Experts of a small language model.
Size: 9 layers, width 256.
Experts: 48 experts in each of 5 layers, 224 squared ReLU neurons an expert, 2 picks a token, a sigmoid router, a shared expert of 256 neurons.
Below are experts of layer 2 (counted from 0) of a mixture-of-experts language model. Rows are named up (a neuron's input weights, with its number), down (a neuron's output weights, with its number) and show model dimensions 128-191. Each number is 128 + 32 x the weight over its row's rms, rounded and kept within 0 to 255. Numbers have three digits each.
Before each expert's rows: "mostly gets" lists some tokens that are sent to it at least half of the time; "raises" lists some tokens whose logits its average output raises strongly, later layers aside. This comes from a sample of Wikipedia text that the model never trained on.

# expert 10
mostly gets: " public", "al", " National", " military", " modern", " social"
raises: "-", "ly", "s", ",", " and", " "
up0:165128085162112110067104137128078124169141189192140145081080125162103086163098156141078104149134100108066150147119162166139113179127149137092134114119160136123138139146137171138159067187133157
down0:189133132117145161144086191188132098145141079147121119153164145124103157133152109138068100171141133137162128150075120084113127116064164129207063150135131093156144110085167120120098172126104168

# expert 28
mostly gets: " was", " is", " been", " are", " being", " be"
raises: " involved", " heavily", " seen", " well", " significantly", " widely"
up0:110153163156124143105124147168107127155162072086089099091154106073117115123084095137109103218128138084148123191121150168095164118106165100140189101158123170086113152173104142124114102042166191
down0:180169168136142082146172120131145128134113136162195055106154132128121099178105150101140111155120144145186194181055151110117122180121098151139136140126131123157209096119109117137123055127180141

# expert 17
mostly gets: " American", " former", " British", " local", " German", " French"
raises: ",", " and", " or", "-", ".", " of"
up0:148191158086140115041059108077208082119114127171113112141081105138114214104074085088148125118076120122126065104117137129128090179077084119182097107080141207154145152136140123129101094189212115
down0:182123106128105112104103071084105151082094077123123125111122107090089132164095065089122153145134187162128135110128156128030152102162152056135132110155077143139135157089214142148101138115084112

# expert 2
mostly gets: " the", " The", "The", " his", " their", " its"
raises: " same", " entire", " first"
up8:078122118157152115112142163143119119122153128115115173184106136117095184073131111176102117154178131131200153184151150083139118102140166146097122117052137136186139081087123160143085107139159106
down8:126120135103118180219131135140158116114133119112063124137112176178097108145162143097158124126047157151127095123119067167097122116118132139136174132124130100126096140162145080117087191197127110

# expert 34
mostly gets: "er", "ter", "ig", "escu", "ar", "eri"
raises: "-", "–", "&"
up8:184146178143138111096102148119203172163105108155099132127116072103195140149148116119167167173113149104139104115112148030150122102127129133154156125175157143125138125136118179139137132115113106
down8:093109131134150184188119156102127152108137175160132129180113164163060154118113149172160135136134117166147131151180131162111150104083156020177116115137067124139102125195085091162127110139118155

# expert 9
mostly gets: " part", " father", " List", " member", " members", " President"
raises: " of", ",", "s", " in", " and", "-"
up0:137160109109143130158163150079116099110090155155086125228116135133124106117137099165111200137166097183102141094102140132146066147088081155147173146109156151149138164107127065141097082167071099
down0:181143063103085146195053117122063073146100080171094129062115090148121167152118127116105120126061128118169138151053094096089127127136098057107179130123106098121152119089117088080112121135085165

# expert 18
mostly gets: " de", " not", " c", " un", " v", " al"
raises: "ut", "point", "test", "un", "-", "res"
up0:152152117126101113111096177143173114128075127166168137121070156088172110073124128133162133108108116163094082108087123182149116107127132141150124078108107113124119103178119173107174135112141107
down0:101066130170116110217068101114124129108095121115127120119131147101093091130068108119104090152155087134120153139129156019159069173066147042142150120086134114188151158170109127096166104137140112

# expert 38
mostly gets: "\"", "\".", " m", " km", ".\"", "\","
raises: " |", ".", " and", " in", " during", " after"
up8:083164096120191096035139104097138080116147088186183136105108129160144109200134124112130116155111110122113102136123126143112136139097073134136073158128168158099114134177074109152117124069095125
down8:108125149168088074189121103179103091134098204116081091062129145114142138156193154155103097091117103155048158200119097143059084108131171150068132098184173115114146184126111067082157104127170166

# expert 26
mostly gets: " because", " took", " make", " wrote", " how", " become"
raises: " its", " their", " his", " the", " a", " an"
up8:108160104161103136118086111088159152131104157100100131120120110153154162089126163091123153098107135140123190105116127111173147141190113145136129117138091149125089118168194132129153162100137028
down8:153129114143168103144139124106173075186135105142157143124040144123093095100162122192126156168130118120125129110124177129114111107120192147103130099110143121096099152167188115087192155140152099

# expert 29
mostly gets: " re", " Con", " sub", " pre", " pro", " con"
raises: "s", "-", "u", ",", "us", " and"
up8:157110154111080143059121103136170122084106150147187054174085174140085092070177137115144166132124135074120129135118124155067112065069104151118111162117110087114111162147146120117124061146101132
down8:144099131130108162168092149109098130154080103103122114173106120110111166147109130043168099136105170141191157162123159095179134126158101148073109145161082098171151076065117080121164150184180144

# expert 32
mostly gets: ".", ").", " but", "\".", ".\"", "!"
raises: "\n", " The", " However", " They", " In", " During"
up8:129099130130104107167174119136113183138122154183055080116195141017175117167221143175137156109209141119108108191077101150115123141153164136105072116127138127137126146100109107134169125132104145
down8:117164179099120082168128140215140064115177132179160139134184118182131070126189145101132162119126118109129123109124163148100123109126114136130135159102170128128121147078181137146185119123114145

# expert 37
mostly gets: "k", "n", "l", "ch", "z", "j"
raises: "ian", "an", "s", "ton", "al", "-"
up8:135173096151071114147102112080122146153165186121136122096142155118171126076114123185108112100135135148115118138129125136191112102099188133180155132103144119094161142114168115118185144158104169
down8:118148122125137137103154133087150118105151159081112136129137131137157152101153096144164144109121102082130167145119098070154118127186098129070107145117132054156080139071119075069144186122049081

# expert 40
mostly gets: "a", "o", "ia", "is", "ne", "na"
raises: "-", "il", "–", "an", "z", "to"
up0:107104113118059095128092166110055133174147135126113156128171065073061075142139163158117155136158133154155158132107130118110104118125225185146110153144163127085131129115153109147118104101131129
down0:198077111150135117154141107109098120096071133091108157131110144083139139173193140089109143105145177053100094170113146153146112188129170215143119105109121188116086087120071092101131181059119103

# expert 4
mostly gets: "----", "frac", " Sweden", "Ro", " Glen", "Ba"
raises: "s", "ter", "c", "il", "e", "ty"
up0:182123153059083154116079116178139101151195188085080104110178074135097063150121145137071124121140083137125113170160121166140160208163176083137185110098167100162138157155064105150167109078134110
down0:155149128085030105168098168121155141156135217105120134137137157104127164132154168130085116094059137172162164161045113141164117119094109156129135210114129166163098108076069128163115101129146189

# expert 31
mostly gets: "|", " died", "|---|---|", " started", " married", " received"
raises: " ", "=", " the", " or", "Studio", " |"
up0:176160116165094142107156154145156138070147144022139117085138155118089085135125172165129211116140106131094144190071034168126188132093144132102121093165132116155102140149110180087136149106202128
down0:149172121104158129134174129170113061121128100165147136128086106113107160092124152134168075173065136140163156131086100143162136153134037156092087104180139091185063193143166114106102129126156120

# expert 21
mostly gets: "s", "ers", "es", " people", " those", " children"
raises: " of", ",", "-", " on", " in", ";"
up0:099133072109146160095127080166123099127131062155131173187150094174146162154145123110091167114122156110086149105077124123192126146115139104147097157098111099116108123171133156130165127126122127
down0:144126130123099117104150118066091086133092150076128143124122157103128130150094147166146109067131069160139173162154064174157126136075097114182164111119112176111129118097184137127146097219174086

# expert 1
mostly gets: " 0;", "---|---|---|---|", " 2;", " 3;", " 13;", " 1;"
raises: "\n", " ", ".", " 2", "\".", " —"
up8:111150142131129160155095154136099117132069076112108171151116181126111165174131124116164159151151180145128093126109163100154066171105148073078079104124149136123130142141139133125185106145137154
down8:097086093147154107120123074164116092123161093084115145116092127126142084077130143192148116121156096168126177115185138131142195151164119109134173165104152103170163115109124067143093129159138175

# expert 27
mostly gets: ")", " area", " team", " service", " system", " district"
raises: " of", " in", ".", " from", ";", " at"
up8:182115133113139168143118112141106142104102102122158134145141173149106149129130150077132210095105107157111188119083093091137136145114163043101190127122152166116171130137152112081093133147082167
down8:094107131146172147166095180125137136098147101088137144126129051078197159116146175125173134122106058133124191152105118141108138109138119039159178171145180130143151125136160132117185176105171105

# expert 7
mostly gets: " from", " /", ";", " between", " •", ");"
raises: " the", " his", " other", " her", " "
up0:078089075100118150099179123107204093127114083123163046088131080155105114169142172131056193084111121126124101091141153155112139154088161150064112083135128132128160149118126118127084144150178121
down0:094079093139114121142152139118115188143107137151150101167156095142171143119081149046115144101114137113131108091080131117129095154141102138166177098126121167129083137143138121176142144093111125

# expert 6
mostly gets: " at", "ed", " out", "d", " back", " down"
raises: " from", " by", " similar", ";"
up8:110138149075149107129099075132126121147148108125125132154190078094151115130121146123127159108181112096066102105082176121162126108150133056087086106071136121137144141127130124118110130155149113
down8:048139140211078136201133170104067095103100150147110124050131107097089215110143111138112148161084160186090081141186155132126149101100103100183102130204106149115120170100088155158109157141126141

# expert 24
mostly gets: " Ha", " Ka", " Su", " Han", " Ma", " Ko"
raises: "-", "'", "bar", " ", "s", "an"
up8:156112102095109104158135051133095061147155110141137111104155150084113115160166151103171128108132155132149102109126160098118128078145133143119100145144158146197107123170157125151135154069127163
down8:174134125167202170076150101172094129179102089124128125103162155147106115101094107158120079133128095077105105126078157110120087134123072081190091177120121130117094194153118066149161118142141063

# expert 30
mostly gets: "==", " it", " ==", " It", " He", " he"
raises: "===", "A", "\n", "==", "The", "\"."
up0:147155147123057133113168184147124127181143080162090132111147095140119137094103109117090162158159084109103184105134086192116134105121121143117133128136145112100155114182101172092150138135138131
down0:139143079113061160108121194157198148139142118080172058110130139158123159134092116097098078106112116141134034112135132106106088099145156131070157147106173159108152110100114146125198078113141145